{"num_hidden_layers": 11, "n_experts": 64, "routed_scale": 2.0, "lr_router": 0.00112, "num_attention_heads": 3, "num_key_value_heads": 1, "head_dim": 64, "norm_place": "pre", "rope_theta": 1000000.0, "parallel_block": false, "init_std_qkv": 0.0361, "init_std_down": 0.0, "final_lr_fraction": 0.0, "batch_tokens": 65536, "max_seq_len": 1024}
Below are experts of layer 2 (counted from 0) of a mixture-of-experts language model. Rows are named router (the router's row for the expert), down (a neuron's output weights, with its number) and show model dimensions 0-95. Each number is 128 + 32 x the weight over its row's rms, rounded and kept within 0 to 255. Numbers have three digits each.
After each expert's rows: "raises" lists some tokens whose logits its average output raises strongly, later layers aside. This comes from a sample of Wikipedia text that the model never trained on.

# expert 30
router:137111120179161114135102107161149121110155113123160092069159144120143159098143122193137121144064140153174119172138150148101109108118098144164106208125123123202102120096151110159156127112155138119120146093130098129137141156074068134171203109140155128159113122095171170163113136175107075097
down0:137142147068108124090084175091128087053082137144032163090130142103156170115149141159116130160132093086101137130157103109144127113075105125144127138134157073089029121123116122145118178096122101111147110078154162157177129088160204114092107124154170179060129072162120071130115127124114127154
down1:132116140113163134108126153140149121163122079127152195108134164138125183135094097169075126199097140169161146132139178101122110165134097116103184149143111074090109084087086149136143165147125108177134147193110137135169123154118102144083126079147197146121105075078193156106102140103115085149
down2:142121063191151128123104126103099090101119156111147114172121067148107109115155133148130109105120147120153196184125132094064139085167101102126116148107140189128079169195107124150134136094131095112103125116080114217073107046153131143103165104178148152098169140157152200132142183074108117149
down3:154140109088104144167132116087077130123068091088088150156071159123134195113109169117147131121208149099145164137162155153158106123167151124064131122075174181171151168115127087072088146069072103118149138141144156095109097108163075125085095104123110131143088093168146145132082103102119114102
down4:130049121132100048080159123126177103179100100160069100167193127083152095096147165130119118133158104100144162139108139113140123163115144167110120150166131087050112160059142114131112141128161131174106113149165068196133112111142059200131107111118122105192131081149159138140129145121060130143
raises: "ports", "br", "ston"

# expert 41
router:133070107146162115105089118166143079140140113120129088046167120161134180073130143136132079150157172139153158111135139135109130118096159166167098183107149140130133174082143144199161185116117123081070157088154115110166110154116131183160163094106161120105157163135121223115180104138124094137
down0:120089119140050113103141130098154147125111156106170135138099165119156085127103123111138173174107143097116166082100104117136096083138096175120096153082154225202121131087153114166116123155121151082135130125130162109114114082165164166132031136120174122069160145162088114162153135056117115115
down1:160138093097132122059147099086128099120162188148149135122140163065136144205085118107079149122112114170162135132127110125141182191122131115171154189206132083127130098073048143162116114105109119151147189145129127141079114129150144078195101076145128105108104180083083138088105129131113161192
down2:133112128129109170112122140124126108135118171123120054149123179146086152181196114108124073112145134119185163150138119184187099188116157125107077138157106107148094161180156154107078094115171091099080120115060145112144170149094109136145184079138123121053175114188123135129100150123138167156
down3:147116157148139143087146101132126092089126107065132149113098118056179179139149132091146074112100111121184151193167125115141100122176123118118150090087137137139150196109134106132145079115103126066146081108103080134125120141133130132097102081104151169111085115151136183160153177091060105139
down4:145094168143119066152159148098143074148115179091096098121114121107137152086169101175117133111133151162117097078151220123078132109174179127149122155182124048097093098142127179152088149097106127119138165181102100127185110113109131115104108146102144132197143139107128163064129058124142061150
raises: " the", " a", " this", " an", " ", " its"

# expert 34
router:122100101156118131166106081152116112085102134113148108110146059145144083109157112109144097160122119133136080203113108162139153093119158087104106212157154108178138140068116162160127094116145149190120131101142135112111159138087098127136151084126158118152121122144156105218117151144172070174
down0:101090161120105123146164185077098076126147127132113087130113183102130115133135100138115159106159135150168103071130072136107115143133098168149131099185113133176105068112057141191074131057165123089118111146105194141125082205101093124110148123125108129086058148157132150123140193132146130099
down1:150106084122153132183076179123146074097115094055118146144116186149182088137094160101104132136049117173173156129140150152126133112130119144183160129133155046090125127127092176162107103159153142113072147104114110173126143166191185084124151126158140135164068093110102125101138169192139071101
down2:131141111154140095098156151123150158132109117117108085139183160101133071124131158086145116171161138135123173131079071104133120188101130151166096165152148064131155097130160136145094153138158148128086091131102096163171104089121100147118168122134112101078154115174145148131186151120113137131
down3:142125130123092096110117153102115092108086165116204129127088167150144158133111072151117148124103156145161151150079106110150143125143169121141155165155218066100158169126119053100135117094130123112152128094162123068137190138104098144153167130130141139145143156147083143086148119131071113080
down4:106120136039130107138129165123118167129110112154157149158115077100152117179099118136068103143172086131119121206056141128108102142150161103169117147120133124135087092093135154148111138093121130146104129172166141125115133117118127185172118123114078176196190132055126169125094099110139133140
raises: "imate", "class", "ath", " classification"

# expert 17
router:179099121148090130163082098157158150072197122142164080119174093115131145048135164138153086108142160127152128132110122169124142110107139141131101163130105075126127125123175136138179160116119160134060174129094099100158194133065109139155119090125148192090118101142162091148145107130153118088
down0:146131099079096122117125085158110108136117111142135138091131178180178131155090124115162147103089149169061084115150164127084084109103136155098116098136146105082121118139140057081183128152163093121100091100159097101168120175098108138111095115091098101210074114090141144087148158109132180111
down1:176097148120137125141071065185099125108162122111148091130145134078131102109128141083108165128157109044111097069101130093166099145156200104126180158142162113165186132084121132156128132142099135166072174175121074127144119141170080078127108095151129098165125092151155109069141098131141117118
down2:095093098212107145117204116166122173163098120103171114095168131174121162155140103104171114172140133088072160197102163156112152163108148178123115120116121068156085143114085173164117120160151126149112079143119122153111171097161176132162112112117151125174087142146119128148141131215049192120
down3:154106120113066100116119160159117124074140057092161170082127115059151177195085116111114106164187157118175185095163142146112130136169091170144164179149142164133158141149120127117122115185124121135140095032149140153159180129148048178132132076163139158103095132109105178147149175132126109144
down4:147138133122114106104101144143111077176170092156136156179127099117185159177180110132071118127134142132127164110110127123161099070098107157118127121123147116172089098108113103135193134100115092164081151108119120158148136094116059151121097126115071170157199139175133170122096049150161058152
raises: "ic", "–", "ise", " or", "-"

# expert 28
router:123153098141124118115089130173144109129162173163117101136160149153092157072119145171134090117114142097113135124133168119143109078086121107117053151092126134119108223116115086184190131133119149117065171137094155117132120124076063191120200115141141125143079154174028109141139168134141138114
down0:131141109109090073140128086158159101087093193111115182162133120184162144085102129157115159179156106137101127090124140126111124133120098175130077128135134166161112136122093114103143114128154099135105160091158163113133122131197145123144123099111159100128106116156150099119109170078161086091
down1:108144170094135166130117081147124088139108127135149105220132137054108111168153146107140134119110104112157114088118189185068157154164064110182180167131140147165145081127124087106172131092146121141099126094134068114173134143125118139109097137123102152119114147141095152147145118095153131130
down2:179092077203130153129163117144130149141109054124150107090201140085139164202129101121133103138179056107135094138112179066039110105163103124156110150064085128173103148148137109127174113093185150144072142190066137108160124129115157147072111163126090102078151166082178103164113149182142096133
down3:178123143113116103112123130111067092069163085072110119117138181136142157157096213112078128183113114136157134098154116152158139152107194090154134171150150156120106158147116101103096157067134124195089132116175122131139149188166117140117113094119163123127148166085089103158090154090083139148
down4:140083144112156138066133164138156159094175151159113198151140113124142180169129137102059091093153138160116171080114092182047134155151159139194121107162134085118066076170169183123102120136150163202081128073143150150156150177159143117128141145102113185149143085066166133056084075130176153123
raises: ",", ".", " in", "-", " for", " ("

# expert 58
router:149149098128123163136067151154117124120164228166162136077168088102110121098138130140163088104128117126146127138124112091114138069112109130149140134100069153129081117124159135165128125077134159163155167129087080113099202155087124107167134111164144161126051122154118112110147079102166190090
down0:210112123126085082147159132157136072170138112153174157125099139150100144142183086096164161130138112108123167155129128175140127128045097190099095126117145096203136158131119030073124124124153093161118154082171087153132090161167105171134111142138131112096111075095186168139090148157120111077
down1:092123102158171136072075126153162079154137169085158116123084128095128079140145130096074126087125108160125148127121162135146145156187160149092195162145119094132101177088133142088119167112141134168110135171107139125095115203131126117200132098143168146147066124083105089072160121096112140192
down2:108054136160134211085102114117157141054131183128128093098201156099084115107100150088127078142120149144172175137108116164148128191114114119136135112099109154083099095096130119113117144149151112088170099151075114068075097062102168153114099109158094132082194143142141166168119125119045156131
down3:112111126138141098119122156104105128100110089121137145177106132134146182179155129104067116106188163137121118136114190156223119096163174092144111086091149146090134193136118117158091118142099103072095138170159154126120112114138127136147075094170091175110134094141125173142148174093143116150
down4:152133092151053122089143175144130095135075121133090085207135109096164160136111162079095129088177129136116154108110150122125082097157127130147134150196129085115164134144153093148084147196103148153126151066126120165136135141135121183117078138151092112170163151144109180089083099099140094056
raises: " ", " (", "\n", "/", ",", " F"

# expert 50
router:163147118186111140135093169121126079110143126124148088134098123162155128108116105184139104086150203124150079110146153127154120079133088167112060171129137130161072144169133125129105107135112145105096127103134155142139118140115078164174082093104247104126127134096090147054121178142142111179
down0:134113159097065098181135136131086121149123137118170147173133178138114105080113141071147160164152116126117138067161115148192117072125152151152109132105091178160108182132127087112127153106164122148132128148122182120136114148084170073098101143076128098117131172139127161144082162122066148183
down1:109128174091111080101127093154135114084117142156137122088176124177114131189079090097123111145161099140144142157181159150115107166165145095181107113090122105095111133118070114094136117130129082139187164134143134135122161092125073097176102060150124149132091138106137117106139168116100087131
down2:117112112162143174121117120132120113150130144147096092136149143067190110121088054096110093170138149137172171096119124143129174148158126156165078074118039093192027163145126171148187120131161105133062104092125107167115091091166120130146119117135108163117169155124074071160110137110130115088
down3:135117103120062105122169155110090128119081113085151136082135094120160137140081162094222099184099162110120167150117135173084158128156104161136097094026147135191122155096108103104105167115102110130129127134123121133121078119156130124110152116090109123106119122100151107098075146168128115126
down4:116244126129040117118160136067102142148074120139101099138160104118102165162137154149062186130131163102110150127103156168112073084095162125130151130150098111107079133122105111145159086127106112138112095144145101146151083111148113141118114112143095126108122173117128172148073148095131147129
raises: ",", " him", "\n", ";", "z"

# expert 23
router:126112112155098093139136154141133139112098125127100160124155101113106106071148163124147128126150149100138164118144111160134131101115079177154057205082133129161032136122102127124144147072079209098085102072123069095097107116049088167164087091158200133146142121158164122126161087148161141161
down0:127125082088105124134116171094106108078099146169103154142124131147175089200108112096130127129112131130154173134110167147133142070145156148045098100119093119080117110115126063119097129120102112126097133098096126134161098123087149139149077102112166127152089123215105172116112100158110173098
down1:133123146164089172103135094118104083103172168112117128147067094144131081092088106088086145131110086135098187057156133119119115216141088111123169154096079105111107088113069182105134123138178141094084160164121123088130119105110135109144127090070168130102029102097163162082120133155098078156
down2:117061120123139126147099055132095136089100094113175088118103076136081105131145107090117102133089144092199095115180119126155090171098080183112110166117109149160123058170153155180087118087120118125099091123107082100129134111101124095106103129109150121091152119175175121149181165164149126150
down3:112111120141104111136083120108112151132111084144178063089218085097088154069186134159135083159140117100110155140094149148135109164131075200120136150091142195201142161147088119078103134108107115131126136094130164103137112176104117164172201102131133098134108146108136151171119177064071142120
down4:131096139122105105161183137124124112126112100147112128119144136172153169122097076096062166169167135128076166143101130141130102155122130048127113124121126120099100097127169161137111108075190141123059126104144143117178106196144079107130121164132108076128103184116129134119082124181111125122
raises: "bl", "tt", "km", "van", "bs"

# expert 4
router:126097121106151107155108122154095091109145109167150136097164093130139148108117135177110102166105171165171102153146135119095128094098139121128082148099136140166139177115137120128189169139118154088088118088181116098143115170082121168171183124095161136140064175125141153154120116183098106136
down0:131136124137104116138109061179113092104161115144155102161136148157119086146092174119124155106103151071131157103135115131170133062102163177108080075108066180180120127100104127070122168152171151165200159061130117131078102134112131104098112126113135162162104143099086152162123099087135150129
down1:137176144154146109115100094166102128113148156111094123130097115101120130102070107117113168140162107155109133160099128114130114163112158118116181188143104116112067139110163175194088189122105170160115103120166103159144132100107174120125129091133061124150106069088098147071142149143161112108
down2:085133092129131182121118138193071119126119115162147028104158084177111129089189093134113122113097142106123117138075160133147153176072083086108073111180101152165164127153193104103111092124142147085101095144143089199180121126071152127163120093126066132080137108128137108110118112197117135118
down3:170163176139132082112176117138046138131151083084161155132153161112117139120117155133150104146156124152229098143098128201120147097172148126142158148140162100053168149153076147090132183159139110153179123191104123105093136178127102179106165103125202110096186110138103144166164134134123062124
down4:125104123109126127073149156151148182109108104074099132138144070106144171163076141106090080165107105048121143078132080149167145122167165121136093187140150059091092114115179093121086150140132128187139121111144118163145123164138095064112172177066147187130070109096157204121086126087156082172
raises: "ism", "ity", " =", " issues"

# expert 55
router:110123093115151099124105121136145098126176074145167111063134192141112214083177132198125111187126120139129079120146166141140123124165157117136073157117127149174126148098132091151109155153101115098107154106118101147142114136077152194179179105072160134159099133109111180142121137130165168142
down0:155105094128167110139138182120116103110121079132177116140121118173131116098126097094167145172038072125091132110080084122138119118159114152126072170116126194161139080090126135120129143148139116013149146091102149142126154082162134094116082120075204140177085087129160098196093131156172154096
down1:159122123060142085087175087142090152135194096087120148123161130142158110155107154085096109106159106138158083101176149124087138250184081132155138117185159114092090145163065066145109147139118123152133164099132131118088161171132112095173120128108119113133135043110134101075122166162099153147
down2:112114144122085158073101120189108164164116183128152132119179148163109104131079127138066144140128058086094153113119101115136139160129110175081144126108122110089153138120130117132140143139114116166116121125112089121092134112120117138134141139159159127105188142150176125117141145176110158124
down3:152183098118116085119142094132081119119101078115167142122104161130189181162175120079148113095130157167132117101153133129159170115139131145133085139153121196149148204176152127099111127109104107116076156127169133086154099133106098111156145163187130111142120131156143144149108167134156129150
down4:147073154094084099172160155125183127155106122110146102196158148139080170191132141128054129166166087107109147121108161064182169151136147081157106190132119148128120147154093166139116113129141157184175103096164155088148118069092154152091131168100093092163148123126140135185157080133104083125
raises: "ly", " enough", "age", " range", " (°"

# expert 52
router:133156153152085132156103171108143075133180114102080141101175118165113100023129113161113163102164146094113094086118111146096120080155157168142136169138178084184082120163149095097160130104077127106132153098149087123116176140071112135230147052113193124106118107114107117066170107131147094142
down0:142104080154183146142061111110104071174138135150125085166128103108127153131087119084114183124123178126129156190154114139113154081136104147113092124154130111061115119108115130108163077123154093108116147148195175168197153082155135117092097108110143147131111128115073181121151139120184118084
down1:141067122132181074145120071178132132147181132129126118155148159064186097167158152129132130122162110115154155098131145136113161176164093117128153135115115093138168123108085105175159140148119131171064148155101103076117125140114134107163107096115106146181101098141159124075161070173161110115
down2:141158096089120199120178137157154086148119121128176199161139096114109105079128155088159077160062125096152124116096106151101174179113132156123129103096158157119114107233119171135120154116107170114101122143120113133061102100106126121051078121130167158112136119130100175100094116171120110119
down3:113110072097138114128106187160112155091073120136140138142169170098148191087109151079162062176128109089165149173113096118143157125112176132109157148102147146198146127158073073150123071139139162119127124079124132132123057096115149178140160087140113142069147109165102141134209164154121112147
down4:104118111119130062142099169141132153162130089056113167143119146125112153117055126118099098114123200153116145082145118121157090151171122125202137160130165153122110122138131182103146158097150128132048134104188130140193151159162088086150149178116097169177168135109109132138067134107143149120
raises: "box", "ard", "up", "away", "over", "ury"

# expert 3
router:137113129137087152139091146134164125147183118147116120110158086104096133060118178149163082149115212104131125166164110150143070133149130126120106191130167093135022099166147141132150113148095114114096114108128105101107140113057108167150115087125116177142136139150133151066165137145162105137
down0:135132095091082133168137128096125126088099137093079128114138138118172173123151102109144139138147126114091131110130069157076119116157112168125179095179119140128106104096149124111090136159134160096145090060080144128175131077111131159170124142089145094140147070121117054173128174127052127102
down1:175083143073083102208153133093174115122198132087065138162122150104163152148048087105080125124129129129100171129120133117153103116122101148138160169100160130120192128168102116111165122144138071125133163169094124121101101139145129148106159088126169072136074097117116109157153117134141120138
down2:133134118121090229123081104126099081094153092165156104093162106156116096095106152139172102167160125153163146122099127088129105156137116017160110097085120121127084115124151135172159148102134090142056124151133073139075124095145148137093108178126176132060139118134163099158180118146086183164
down3:160141094067105154139137135105112129142103039124177071117108141147167229136142171136202147097122120124160121177103131147171118154153114067116155120112140094093118149183107128151060151138112124155104160153107131180135086166108125166117088070175069084054129138135101162137099161163104114129
down4:148106130092124096157184118100136093144138059117095169200166090122063122145111101102092123140063104130162147085149152093069069155145126100170134101188109099137081103104135115077160138123146134128094121068117099150185108162108098145063109150115065116123115116076123191135110070129104147120
raises: " by", " leading", " which", " starting", " and", " in"

# expert 6
router:146129090160132110130097103122160140100141099106147059107182100119128140106152136157179035133146178135129146090156115148170080082144151155112080194090103064164077129151145123152134145085067187108116124120166101079137156169098105183151140058132157127102096093191156110113169138174163143140
down0:139082193120107130150152152118073122176161098127143143141127154136168128112164115150128139156089059099167116080133068143100064087103146176098124085076146143129166078106122065098103122178122105134140145111115181119124140142184119130195161130130141168104174072088143129103119113127197173156
down1:150156107176157109096089090139132073122152119107102104133090150071148094130074120109111152107084126118130112100100179180089077186124132085149117176137101100145091091099116178145085132076110118174083107126112123132183115163105123142110165126111097166157032071139077112090087235119121167130
down2:141092117071143148182150158148095091074126171135126140089169161065169156138100076139126083141150182131147116105135182128177100137120050138088101170127110111133127147136132176179128147115092113131139085146124088113051098133137137224138134137134115116120151135151135165124120157146065117165
down3:120068144151145144116150135120141036139105151081172133092139150111111184141132162144136180182210187104122117150107108160114118165110161128132146106129139144124130139151116113110107121121117200129132101017119130167123121079177119126134135090081110120089155094162090117124088113124116079154
down4:149085131136071051117130145120172078118106116130128158113041140184177103130125138147138145156122110141142163100114141127096141130149161156180116158109091141132113108147089099124135130115115117168105119171133085103170069183106061132147130113167066132177102129185143169098021084076139121116
raises: ".", ",", "-", "'", " and", ";"

# expert 40
router:091097074117132117123110100185143077146147085154152102133130126114127174116103094173080122131104153153149142117105137131107131090121123167098051177105119067127102135112134068132139152107132108078087115120119106140064169178112169136136180106063160189106121135119127145176114164184129117143
down0:120131127135143097131102151129110141108131100150159125157125151150147141171178138140116168194154095130110154159120125118117133114041103118110142051129108052088111117137132073100109096108146116109114193125120184162155098196062151087078070186155105130163189136107163113066162102153125179184
down1:124077126069122103182119130110135092137197140176135161134139188036122142101083133119077101170115105169183144114154167167124121120154122106189169170127140133142116157104104152060125130075164126116095149075142116186107078183146112101122090072119100152207076132101083113110106174144158120088
down2:110071167176135161130167142133110118160109147144137105079185144167158168139119138167141109084152075128145142142140149143080176130078065102081137143137152095111167121168135157183164156187109083092052130186125095106129152097152075132144167072083127172073134106138141130108115119118127153122
down3:101149105113124121126137133127148133110102144137166081113107124108164104081139101113095140164127122143134142075145155134179191115107148153119080145154132059129146139137129125131126130082108113146126117057168095114162048136156097115080123060125119181091164161088088154143125139113128105152
down4:106165114153094077097132188108183149127143098114168166123125156145124076150114114126104162139100110132131141111126149109144117142100176102104116095148107085166087114085112184158134121151108088117099115107088110169222123195111094116133110146127058115105130106079120119114127088080115146126
raises: " grounds", " rights", " sources", " facilities", " images"

# expert 11
router:158108109116116113123063117129138083113155077125132098075117127119136176083112135186121120115080164147172104105143157131138113083151143082126086180087140138151140139084116093142119159129070119102088148064064136138125142119123158175169162094051159123142078156116140152157114137121092132111
down0:136131090132166160123117095134131088117110176193110169152158175166210203149201152121139122087093095142135125148098108143131134109107098179084129130142117169114052101137090130210158082160121120129137130114140169096184101163114140105125090144150151107113119117125155113083151123103114121087
down1:112132122157150128096109081179141114086169105112081195137182135082139128097184153126128162130094146142165164076109160124091111186093072146120126168097070052103164119167117119102099150140152130068070123100089165097103142177150175099215163081104098104158091134159115101163101151177200081102
down2:141084152135113118138119167112141139160139066120130126067120128127156118132128123095042144103130205108146092124146140141076095096080133162121080130119124114171145139197126139172093162173103122061111142105149103123064143103117098078091133104089098081080119130105124124128138118170085122115
down3:060138117177152085118151133121142141098110097091169156077087129140144150175165106136129130162171182172134156219174082152147101113175154130142103138120183159133112195148088118146116146124152153099082138115122072145117108119151072111142123066122162139152145095124060163096109113114141118145
down4:155146117136125074121154179123146114132092121147080111113168069141125161151150124101017116135123139102133134157102101130106110130131108121130080112115170161109066141131108090126101056069158149106082097137093068135149068164141119140175132146152080137133133140115138141144082117137061120159
raises: " of", " in", " with", " by", "ration", "acy"

# expert 45
router:135135115138083129171091075136154156129145142107093131119168108177061152102119108093183136150117110140151106177156080133121149113055119141145114114117094082166073121061131119160169119111149123098136195125099111097118172094046151177138153130172106189146116103222160098151110133143200152150
down0:114121109134084158156123123145102144131171154062189136160082102194143117123101108167150190127100128142134130107152110116137202062039095223062087177127094121149125101122103101143126138127173141122157164099132098153111119142099101059065122120118141084103092140103112137134114134144100120113
down1:169137159081099112084110047124122051123163141105080112098072153131175137130139139102089154186138084141116144142160150123152101111169120095097129156088092133112158133067084149107162141091086110122118148154079125174137167165171129105143153095136129147116072084041147131103057191179102125116
down2:091081122136094135101156154111123136143070107137155094119218091137103127106121114109136123140066126186116173107159126165081112101133055131140059118095124056171083101194105117143150152113105140090121081169096122174106131125110084138139143121118134152087171135125145083140109115138079147166
down3:107175120175177075124152180139143125116143100125158140137129135148109200164193121096105117182114131139133163152105171156104122114176176143092129121134164108140124162192134060076068182132062139121136112083168119119120101123111116175108082070112156113096147134133147151130136131088082092112
down4:128108149087053133080119155158150169156127121179130123106127106138164176154057118091079156134107156162096138134062129137154094127132138094079140134113128136131053073124161137100159133118138133167138128065120111151194091210146197099162100080117171105127093156152070165063096124122118102122
raises: " is", " and", ",", "-", " of", "\n"

# expert 48
router:123113105162089135168089111141127166131157159112078105139148098132113109035178109111099059159132166088118149076171127127158120071130111175143084194130160061172087161059096140137167111137109144156098131141117078132142137117096104141206101074149180167115144159132139118138126119167151154098
down0:162091111085083134113202146161153086102152121129119104166116090137145140085091072108108176145150108157069152105117087170123113113073138148144178076133074113080138142079117170134126147122167085164145097120113111157163047139145113102129137105078113093095152120085125167118100145061150155095
down1:086173149121167140087149029120077135081154169148125196149116163134088100142134160097109095184142095130151135144159193078126172183100125088146134170125134062122133132111077108166094127112146109164087138154140105193109089150081123126114142084167116110102053057091133151092105102146070098109
down2:161117103234176128151102146081082129167142147130116089105085125143145118153108170096106106124120081114131146112112134130121115151085112092082127112112133120114138124129164163040098086108142142130035113134087101125113125080069138164156117106150138169058148088140145105154158145128106156129
down3:157115146082093112148173176159135108147094133131143080138131126065176163117104107120083121164160192058166088100133121143098111120124154142126182135095204095213164109149090104104154127129154158105139088088142126153094117122084151174134134103117164085046147177116129185127139153164120109099
down4:133116123113175093114143152142208136153108097134090109119096140141143158216178103130130135168117172080123116118097143150171124182137122076165117210139127107121084101154138099157106147121125082217126049112142081123122147173133151131089084151132084091123094140094118195041148151153186149145
raises: "s", "1", "-", "2", "A", "F"

# expert 32
router:100152149110108100152124163194123127163161180141153112135134053187107087091135070170167128097151136120169119147161137128134116125174154135121141136103147109196067161170146111095165164167157162099108144148075071151169160118115107169184210033120157150116095138129090102206135140152166056131
down0:167051084119140116148126116102089105100122109118133112143109132167115142099147144189175194165096114112090146119153147127080126112074134132107116158099085150108122086067184110113136136093134154157135157120101189147146120169200133145160104093178109079084067080171110092141116152131156118166
down1:133134127116111157139180127143103101103172073095113179164115172112114189175121122113100185121113093130145165122169112135054086192152124069142064160076117128090119138124091084102146147161166108151148171136139124114081099109078133157079155086052111094172133126119139140120176115083120137193
down2:119130153130127200124096135172119099127116147133091153140154105191106153137098131160100135153206152137103187112122099159100152140149097195154138081136145121107082125126142091186167134109077068148148119158084105109126131066118098112181100141108081092111112154157139147171105128190123130191
down3:118169171075148100083122105119114130138057078159091119092136139158130148084136132159109164149107160166162141159183167093161062134181124183093082137106151101172106140134126117153083143144100134112104097101115087109101130126074112143158130079124133107141075140104100148157127110184105082181
down4:107075173122157132089156165070148146133033088130103123098132114105154087145063144088147126159154146113121127121112140117187110112102164102100080116200140091150116087154153161188144092115205118159114123104161134195131144181120130181129156164112151135118115135094102087130143120156104140128
raises: ":", ",", ";", ")", " (", " and"

# expert 35
router:134106074117106137151101129185137129109149110132118100057231091175149157092153143154201130177146101133125119170153082114123105163110125139135128139142130094170108135060154141187144129117124152088089190072161050129149144165083102153123113145148144133120133114126093072131146106155118165175
down0:143121123152105070131173145174112133098135121096155166136121128142165159070137187148105155111072153182204140105114098158186167081093105117076140080158103095174061101093141109114097144131114129130137147069126152094127077166161132140054134106125158109109113111115097170152120136152117179117
down1:099141162125141109128106154120155100104193136158109074158109087134153117151101173074150125113142082177173165125110178126128138172132104116143100151150142085050118194117066120159109121158096113103099155171079135149150084130077133096150158082129077134120113140054142135054155162085130111115
down2:110128114172099096120125115145152118155138131148113100120155106162148086158161151170119096187130131079201106101158094139054170161078106148117130191176093115171147123138114157146107138134056156031101079138156088157100124128172109136187201149089131101111165141155126143174128191108118164128
down3:145092092111160102128078166101057108127130113092127127102072113116154101130144149124168144121177108119143131114124126178131113132168160192147079163054181126126137172102063093129113133137112113137165168101066153116147083115104098149165149089139148135125148065153148187056190149124163119132
down4:129153124132139126203141152097126175152094061164079120206154045139155162087104163153098172128095100137088146157164205081157126129124152087144116142140145102118081121130110121091115133102128125114107151138125107132208113125107126158121146157105097132126122098133057172131128165123150074113
raises: " ", " in", " following", " of", " at", " as"

# expert 27
router:119116103125146121135070090155128142060154100184151096068132168122149113092114155170107103108089186125170097166146149097080119103153170152135090167105147143097143175106133137139127143095122143147111102120076151101104136145111080130158158082078179167120113130109131134163128115166085144168
down0:157080174238142039144146116140087141107108131133149124128106134095144177104117095114159143156078107156095162161159124120127085156089152114107073116114133190149126147125158117110127081125094138101169138148147168101104071123206122104114148189144154160161096101064115079075162122129117178110
down1:128115110131070090131096121158095069127102099159052128171156164086161119142113126097079102093115098141196213119130119155110155153136121142116172166097145097094108119125111107053154106117122066124095123114147111068134147165141154071166135080191148145156135134081067158092147084171136103152
down2:121113099126167144141145101054095210135080129112122059097101073129103159109075169159156110116147117078137126102194137136092170164127120131142111081126140123151143130181112123140137174121095131116090108113144119175117100159144161111154121109106101072155179051181133165138102109134105169143
down3:126148109097108083133124143079084059111086115135155146126168140100161136138085140103144085156121098140127143119180129104149110120138100125142063117156162121175111123153165113073100097124119146156154139138214092100148105157069141109093099072103159162091193128171147136061072224129097095117
down4:136139143100112121123162152170129123146111138130114146152180144115168149175110147127148129138080113147192132146070186142156146105116189064165120118202146085134107179084087102115148100113118111124162128079114033154145145111126192120142191097172111159155118097145114132062061140116151116145
raises: "\")", "\"),", "iac", "\").", "sc"

# expert 42
router:103095117121115126114105138177119132094147120179144130066179073104139142118101124153159080163157178112145117162110114127106092064126097153108088158118098161172102152121113151160149212139124119114084155087119099207138098120106138124120116085096148088133080135131137147108135085145194108093
down0:141122087074112097152118192137122173161132171142123131133134081205186154139157150116109160109144136079079139141115103122057119128076152121126066137112122142101129138103144099080154193121119101146128162152115107122136077131122205122141129185110152113121053154132140143130115144099046150147
down1:139128128135134135128136112142106066108170147151150164186097207062148112136115119068101119093171141124116155151135185112144102109162075084125136178108131066097152136109107123128104085067169119103116140101124164119082076159147139134125117094112120127188093073117112138125117171095176140143
down2:126150147115112156098152113080113119097067095185164082041167104127143130109144131112121089176155132121154156184149139135118080173110121124064104106172120175176123147145146178117132146102140173135103103141087137141124126108141180130075080113127085153080150102141105119166090140122128082142
down3:111158156111101137111103171158135148135060079103156117150121129123183248118142069133120119143202154106155164135168078168132128116202131122096101124174112070163127141151092077109095156108071138173118152106161119067127160092124077141210129060155160106107138083120136184180168152083157117101
down4:087062149079057084165119140084172152140134034099133123108128125152152148159136135087130094085159108100154165175146108164129104193160153125107062158117156075144103113047145103131099149087123136182109095138130129120155123151161124128130101152110090101148138132121118144055150077084115125121
raises: ":", " than", " as", ";", ".:", ".;"

# expert 10
router:088105119180137098145110110170138074115163048102129109167176095134177101102152133091172151164176151135162117125133102153131145120149131103117091164131122155131109115106156074154171157126142158073099121136176121158147121139101129149138136093101191159077114104103103121099150079098126169143
down0:118098106112100131174135148143074087069120067106126191117124167173076142149117108144132221132100113129088195080162118202120172125135146094113156115150113102147125144073113074176119071100158113150150144097084166169110077131119105141102104153092153135184127175144076140169120109099141093122
down1:150121138177051149100157132114142138107154153089154108146133119146136078147127124059071114179116098154125156073165129126119137167164101114089158079139133091158143142152068113156138163131142079120127141110119188156101141125106126101166175090114165153091102112126153168078143157134046099160
down2:144094095164081123148217106102113107113126064121150114138127073167176098099146092091131094183186154148188111181137136074124128149123059122111125085115092069136117148151118123174065117132103105140094083164109095142068130118170083104109133147134103126080170083093115125132113135176093122136
down3:152134108089160085082100167127166132122119059132122093084153170114157174136169125088049081150181157104190152126125089134134127169128107175124098165163136108175103123107099150105082104121103089083167169102199140102129101192168107195146125160134117182049097119130113150113092168117101127120
down4:055123173164117124100145155114209144115095076153175138128171073139130131161088144113093122146131109117107119109148160045089099068171082132173159189145099116130104168144180127143149079096147099150140171127112124080166134161119141141143124088112082134136121085090150132135111058140155083094
raises: "ulate", " effect", " importance", "ulated", ";"